From a checkpoint of a small mixture-of-experts model trained on Wikipedia.
Size: 14 layers, vocabulary 2144.
Experts: 64 experts in each of 14 layers, 64 SwiGLU neurons an expert, 4 picks a token, a softmax router.
Training: a variant of Muon for the experts, 506M tokens, 3279 steps.
Below are experts of layer 7 (counted from 0) of a mixture-of-experts language model. Rows are named router (the router's row for the expert), gate (a neuron's input weights, with its number), up (a neuron's input weights, with its number) and show model dimensions 0-223. Each number is 200 + 20 x the weight over its row's rms, rounded and kept within 0 to 999.
Before each expert's rows: a language model's description of what the expert responds to. This comes from a sample of Wikipedia text that the model never trained on.

# expert 36
Newlines, quote marks, heading markers == and ===, and capital letters within all-caps abbreviations in tables, like LDU, LP.
router,194,211,207,213,210,172,192,166,177,210,212,218,197,205,204,225,181,202,183,236,227,160,217,175,171,186,190,197,220,223,194,199,185,175,190,203,211,207,201,200,217,192,209,208,227,213,181,164,195,187,189,189,180,212,169,171,223,223,205,158,210,178,192,218,205,218,237,181,230,166,207,232,205,207,208,183,199,202,220,175,211,177,156,208,225,180,203,225,211,213,198,205,201,209,193,158,170,179,187,185,204,193,177,161,183,192,163,195,188,204,204,196,193,195,216,151,196,217,169,199,221,222,186,216,234,201,170,203,205,187,172,210,198,219,196,207,199,202,219,231,191,218,183,202,220,237,195,202,185,183,173,185,211,195,200,186,219,191,221,221,225,185,198,194,214,198,217,230,240,201,189,199,211,208,180,206,199,258,163,220,176,186,244,238,229,194,188,230,203,215,211,180,213,155,194,196,200,179,225,224,182,178,259,207,170,167,179,180,187,179,236,194,198,206,213,218,197,182,186,199,210,222,230,186
gate0,209,175,231,247,213,217,199,176,179,208,219,186,219,228,204,180,208,198,217,213,171,223,189,232,213,218,218,230,240,233,198,199,208,246,212,202,198,188,173,243,191,214,162,179,224,173,208,200,224,173,228,236,213,170,207,222,232,188,199,206,218,177,236,220,179,210,206,196,195,166,204,186,192,212,169,206,184,163,198,182,174,208,213,199,224,194,208,208,196,146,205,191,200,201,199,183,185,220,192,203,198,176,225,236,186,184,221,180,197,193,179,203,203,202,213,212,203,179,182,195,180,177,182,192,223,190,216,218,163,226,211,181,192,210,183,200,201,187,221,194,194,216,218,227,201,184,198,215,190,172,201,200,228,207,215,169,153,192,220,215,200,213,190,171,183,196,216,174,183,185,188,187,248,222,205,205,201,199,191,194,191,208,198,201,185,231,203,200,159,211,188,184,195,195,188,229,218,200,206,206,204,204,200,176,205,219,209,167,222,190,240,238,283,218,230,192,187,197,235,214,203,192,221,203
up0,214,181,215,206,211,200,187,230,226,192,201,220,223,202,198,212,206,177,175,177,197,214,171,201,247,233,185,193,213,215,196,210,151,214,187,213,216,215,202,234,206,198,240,199,215,195,226,176,204,208,198,221,209,199,244,215,199,206,205,207,159,217,170,165,216,188,204,189,211,188,183,178,202,214,199,193,183,201,190,185,190,227,180,179,191,201,221,220,199,230,212,227,207,197,206,236,222,185,195,210,214,220,178,185,180,218,180,194,210,199,182,235,191,227,206,161,219,214,204,177,209,187,210,187,163,225,183,183,198,186,233,221,236,225,212,256,184,209,218,184,188,213,196,195,188,206,220,220,221,233,211,208,174,159,227,198,240,207,219,214,246,212,200,201,242,228,155,194,206,200,215,220,186,183,232,179,196,192,160,207,159,226,161,196,223,183,173,187,199,231,212,211,218,172,191,218,205,233,205,217,213,182,193,157,190,182,225,196,188,180,218,221,170,167,195,203,216,192,200,200,211,201,197,188
gate1,196,199,221,192,204,177,191,215,205,199,192,193,146,246,212,187,220,196,173,251,220,196,175,228,182,206,158,208,220,196,253,168,178,157,194,206,204,212,182,186,226,184,202,177,153,216,230,230,240,235,225,192,224,202,217,200,175,202,201,174,211,233,186,214,207,230,196,209,195,200,207,183,212,208,186,199,206,191,174,181,217,217,216,202,206,175,161,215,176,197,227,199,220,200,218,185,193,217,241,194,169,174,220,236,211,165,212,184,188,225,217,218,185,176,155,216,199,183,196,211,182,203,196,217,213,172,213,210,210,221,171,187,189,180,195,240,183,236,220,182,218,171,220,215,193,187,172,215,172,198,183,207,191,216,201,229,189,177,207,196,186,189,217,203,200,191,185,184,225,201,212,223,202,191,203,200,195,180,166,177,218,184,198,199,170,169,196,194,162,168,205,176,191,201,209,160,208,240,211,183,196,181,174,176,176,199,177,232,204,198,213,222,186,198,187,214,198,198,199,210,182,206,214,217
up1,194,208,210,208,231,166,183,193,199,233,241,227,223,183,222,221,198,206,206,233,205,179,197,185,225,181,197,201,225,222,198,212,205,179,224,192,198,207,196,217,219,192,222,236,203,217,218,205,207,194,185,208,151,186,215,211,211,217,191,188,234,225,228,177,213,186,190,199,169,216,176,180,174,197,184,205,227,185,224,203,243,197,186,169,184,187,179,198,202,229,197,219,214,207,218,197,248,197,223,191,228,192,191,213,208,187,177,187,214,216,194,209,192,209,206,216,186,205,188,193,195,207,193,201,188,204,235,200,211,190,217,215,194,218,193,256,181,188,198,161,156,190,156,217,176,188,200,230,218,224,202,195,218,208,231,191,225,213,184,237,189,220,193,198,197,159,175,203,229,212,226,158,221,187,233,165,202,212,207,181,173,183,161,199,191,214,202,215,218,168,216,193,210,204,170,179,190,218,173,197,208,184,179,161,193,155,214,194,187,207,210,172,202,213,193,228,154,180,243,195,211,238,209,172
gate2,188,212,199,185,224,196,169,187,177,199,196,219,198,181,198,183,216,210,211,170,209,170,200,185,223,169,237,195,234,224,196,228,176,193,185,180,224,216,237,180,191,244,206,210,199,181,235,204,206,233,209,186,222,186,211,198,196,194,175,187,244,186,216,201,212,187,177,232,166,186,156,205,210,216,204,222,191,206,185,203,195,215,219,181,194,181,194,208,229,215,184,197,206,220,200,180,218,240,183,199,202,197,220,233,135,210,161,176,225,210,221,207,184,206,212,177,184,187,224,163,234,214,233,201,206,195,194,205,196,188,182,212,217,199,187,210,214,189,190,219,226,200,204,223,186,198,205,231,221,210,210,157,211,173,176,227,181,233,194,213,208,193,200,231,161,134,181,194,217,200,241,196,242,211,194,191,214,169,218,204,232,193,198,187,205,205,235,188,180,214,191,229,183,190,221,202,202,208,192,226,222,201,186,209,180,163,199,189,223,223,236,203,186,218,182,203,192,174,185,183,168,196,199,189
up2,215,189,187,195,192,189,222,203,213,164,194,262,228,217,193,189,240,215,241,194,190,183,208,195,191,208,176,199,211,220,223,166,221,212,167,216,213,217,174,172,199,216,196,191,185,185,185,183,193,204,171,197,234,174,183,218,222,220,184,216,185,185,181,145,166,182,195,219,224,193,187,185,203,187,188,199,212,189,179,215,190,210,128,195,221,220,222,209,164,218,226,205,167,192,212,219,218,206,162,214,178,187,207,235,203,195,203,181,187,188,211,197,202,242,209,205,194,224,202,240,189,186,200,165,163,194,205,206,206,214,201,196,184,233,200,179,185,210,181,248,207,206,194,228,201,189,215,184,226,200,205,196,218,203,167,210,192,195,182,188,183,203,190,170,161,208,228,198,203,205,187,229,200,190,174,226,222,199,221,225,219,215,195,238,209,179,205,195,222,201,242,220,182,200,227,176,193,184,210,179,220,203,178,206,179,217,190,208,183,233,160,207,182,224,180,219,219,218,188,219,170,200,216,222
gate3,208,199,213,202,179,209,231,193,198,184,212,211,203,210,178,219,214,194,220,173,186,200,174,179,150,202,216,220,183,256,184,176,180,207,150,183,198,209,180,181,248,205,228,198,229,211,189,206,205,223,213,202,177,204,197,236,195,233,163,243,214,220,225,211,206,196,205,182,193,178,215,219,204,197,244,202,175,208,202,217,185,190,205,201,192,198,192,200,191,187,184,184,174,214,216,222,208,191,209,208,176,240,203,199,199,204,218,195,221,204,207,215,188,195,202,207,204,221,190,197,206,183,143,160,180,181,230,196,221,174,207,199,217,221,158,203,200,228,241,220,224,179,190,187,198,205,242,241,176,219,194,199,196,204,150,169,197,171,195,182,196,198,208,188,195,218,187,215,217,186,198,204,206,166,213,206,226,181,183,213,196,184,206,218,218,200,206,210,175,200,177,202,242,214,219,207,218,175,210,176,228,183,208,221,201,169,206,195,213,151,226,248,216,214,191,237,163,165,210,207,194,189,192,174
up3,200,186,172,197,215,206,220,208,188,192,231,207,234,182,232,163,165,184,181,204,190,213,204,172,148,177,213,213,207,186,201,174,211,215,169,174,208,221,224,185,230,183,179,188,212,211,188,198,164,175,206,221,255,214,222,207,197,177,199,192,166,183,206,223,175,194,202,197,227,209,199,165,218,184,189,193,210,191,168,195,185,177,171,176,211,213,158,226,205,183,194,213,185,192,188,184,209,181,200,210,205,194,212,237,165,169,205,210,227,189,229,187,182,253,172,205,217,207,196,189,206,216,182,218,198,241,204,157,194,174,200,186,232,192,215,192,179,197,210,224,198,176,212,232,186,213,207,199,232,159,225,203,186,184,196,207,196,227,198,183,192,185,167,166,240,194,177,192,189,187,224,187,174,242,173,207,226,215,223,220,200,218,205,200,173,179,205,195,193,180,196,212,203,191,191,194,200,188,227,181,210,195,236,225,183,242,183,172,202,217,190,190,233,188,200,216,205,191,164,179,215,197,197,225
gate4,207,224,228,216,200,205,172,176,212,191,217,202,224,207,205,165,191,192,213,141,182,168,203,205,214,187,182,216,202,209,200,177,183,196,233,207,213,212,208,250,169,201,214,180,181,216,240,206,195,188,204,215,218,244,214,221,215,236,203,186,197,196,224,168,236,208,195,247,181,202,186,213,209,202,213,217,134,190,214,196,199,218,186,225,202,200,208,187,219,205,213,183,192,190,187,239,193,197,250,197,218,191,190,190,199,170,195,219,193,208,188,197,171,213,153,227,206,250,204,180,193,199,186,205,200,230,202,200,200,206,241,168,177,211,192,178,197,218,189,222,206,200,232,201,201,221,172,196,201,194,198,182,219,227,216,195,164,229,226,183,202,193,207,203,208,173,166,221,209,203,193,235,221,199,173,200,196,191,218,179,166,205,216,190,198,212,179,205,198,211,176,183,218,179,207,170,200,186,214,203,200,202,237,223,183,205,210,240,224,197,141,170,208,187,172,190,200,207,220,190,191,208,216,156
up4,226,214,192,234,209,229,183,202,206,184,191,190,199,241,190,176,201,207,209,196,183,192,208,237,205,203,219,190,202,249,211,223,184,223,196,275,231,193,143,181,157,174,192,222,206,211,179,190,200,189,176,180,204,227,212,185,209,222,247,179,197,206,180,167,187,210,212,173,182,195,175,200,207,195,203,227,218,187,167,177,195,235,251,200,224,203,183,235,188,215,182,221,217,192,187,204,183,198,192,230,203,179,204,188,211,201,206,190,240,192,220,217,224,215,209,189,197,195,180,227,195,190,204,182,183,188,205,197,224,205,216,190,203,209,215,190,175,232,176,209,213,213,197,194,174,163,188,199,223,186,170,178,187,219,190,174,210,195,204,200,242,205,216,222,225,183,212,195,192,201,178,198,194,214,169,198,241,205,213,169,209,195,208,178,221,231,210,200,179,212,198,174,195,187,223,185,199,198,187,183,173,216,246,202,187,229,184,189,198,182,169,202,191,206,211,206,150,194,228,238,223,192,221,167
gate5,207,204,209,159,188,211,204,216,168,197,225,185,150,214,209,212,181,178,210,252,213,186,161,232,196,185,198,202,174,207,210,191,186,212,194,209,228,185,205,219,188,200,177,193,242,202,203,204,192,216,197,230,185,218,233,196,211,197,158,252,202,174,194,190,173,191,204,194,194,168,203,208,193,234,202,191,164,231,218,178,189,199,182,197,207,230,195,184,195,190,220,189,215,230,200,200,174,185,204,188,173,214,199,202,206,227,177,175,195,186,220,214,211,199,188,181,262,210,228,197,209,229,186,191,214,201,211,187,219,183,224,205,204,164,217,219,231,156,221,222,206,216,194,221,203,190,224,205,170,174,225,182,215,195,190,202,189,206,229,174,228,190,197,190,207,249,185,194,194,174,156,193,243,162,199,168,178,177,216,217,227,163,194,226,173,185,203,204,198,176,216,168,218,179,205,213,193,190,202,186,210,218,211,205,217,217,220,177,243,180,170,176,188,200,196,203,192,198,232,195,216,218,218,187
up5,186,199,159,195,204,206,219,187,191,207,200,198,208,202,205,204,208,228,217,207,223,201,206,193,245,230,195,199,210,211,181,215,175,193,227,189,206,198,223,206,217,176,184,195,217,220,216,192,166,189,215,170,222,162,184,177,216,209,179,180,206,190,184,241,192,185,183,214,224,218,256,202,226,192,210,193,214,188,210,216,159,187,169,198,155,205,230,200,205,183,214,210,207,214,214,186,229,198,235,215,188,215,192,208,213,199,218,165,197,227,201,172,192,196,230,175,181,252,198,200,164,177,210,225,188,185,209,177,198,169,198,202,184,192,237,194,184,219,182,175,236,208,212,208,175,232,196,200,180,194,167,193,215,172,227,209,192,187,197,181,240,220,174,177,211,190,225,194,172,160,200,177,187,172,171,189,195,204,200,166,202,197,179,196,203,226,181,172,205,205,173,228,204,186,233,239,174,188,203,210,219,180,214,213,191,204,208,220,192,198,215,210,236,234,131,194,225,181,175,188,182,186,198,188
gate6,202,227,218,168,192,200,229,191,202,182,214,207,199,201,219,183,211,198,188,241,169,188,211,186,192,244,202,219,213,218,188,194,183,181,226,204,197,226,181,195,222,188,145,202,191,163,203,223,239,195,199,174,205,230,193,219,208,187,174,187,217,204,219,203,171,203,183,195,201,164,187,190,225,208,206,225,197,191,216,199,223,181,218,188,214,206,154,195,199,200,170,222,180,209,197,203,224,175,213,203,170,215,197,199,196,205,201,177,182,225,179,228,187,184,268,218,220,242,230,210,164,195,201,225,221,220,195,207,244,203,232,191,207,180,195,184,212,204,212,199,202,186,228,242,213,207,195,193,219,182,199,195,205,223,213,217,211,198,209,180,213,180,181,202,187,203,221,178,223,186,224,218,191,201,221,191,186,207,199,222,222,226,236,172,221,171,213,207,196,214,179,184,192,181,167,210,186,238,198,212,229,177,209,190,178,219,251,206,218,236,201,160,181,196,159,191,208,209,194,207,222,187,205,135
up6,224,214,233,176,182,153,210,212,217,227,186,197,220,186,185,202,209,221,192,182,188,206,190,247,198,220,181,208,221,186,203,178,213,231,216,233,178,228,214,191,216,188,198,195,217,183,208,168,171,245,218,217,217,218,210,188,175,204,180,199,206,234,211,190,259,138,202,205,207,200,180,195,220,207,228,186,203,187,195,232,223,203,206,187,162,180,202,209,213,190,201,216,215,201,209,240,205,193,200,183,227,235,176,177,198,208,184,216,191,206,207,248,184,204,205,198,218,179,186,192,202,195,176,189,235,243,182,188,217,203,248,205,170,191,186,229,217,205,186,201,213,221,221,207,180,192,205,184,231,233,192,187,181,179,202,187,210,187,237,243,206,194,188,184,204,206,162,180,201,189,171,200,179,220,200,182,196,224,208,175,176,217,185,218,201,185,197,200,204,195,190,191,190,160,187,211,235,207,175,182,212,234,208,201,203,217,206,152,235,185,217,179,200,203,197,216,212,235,160,192,191,206,168,201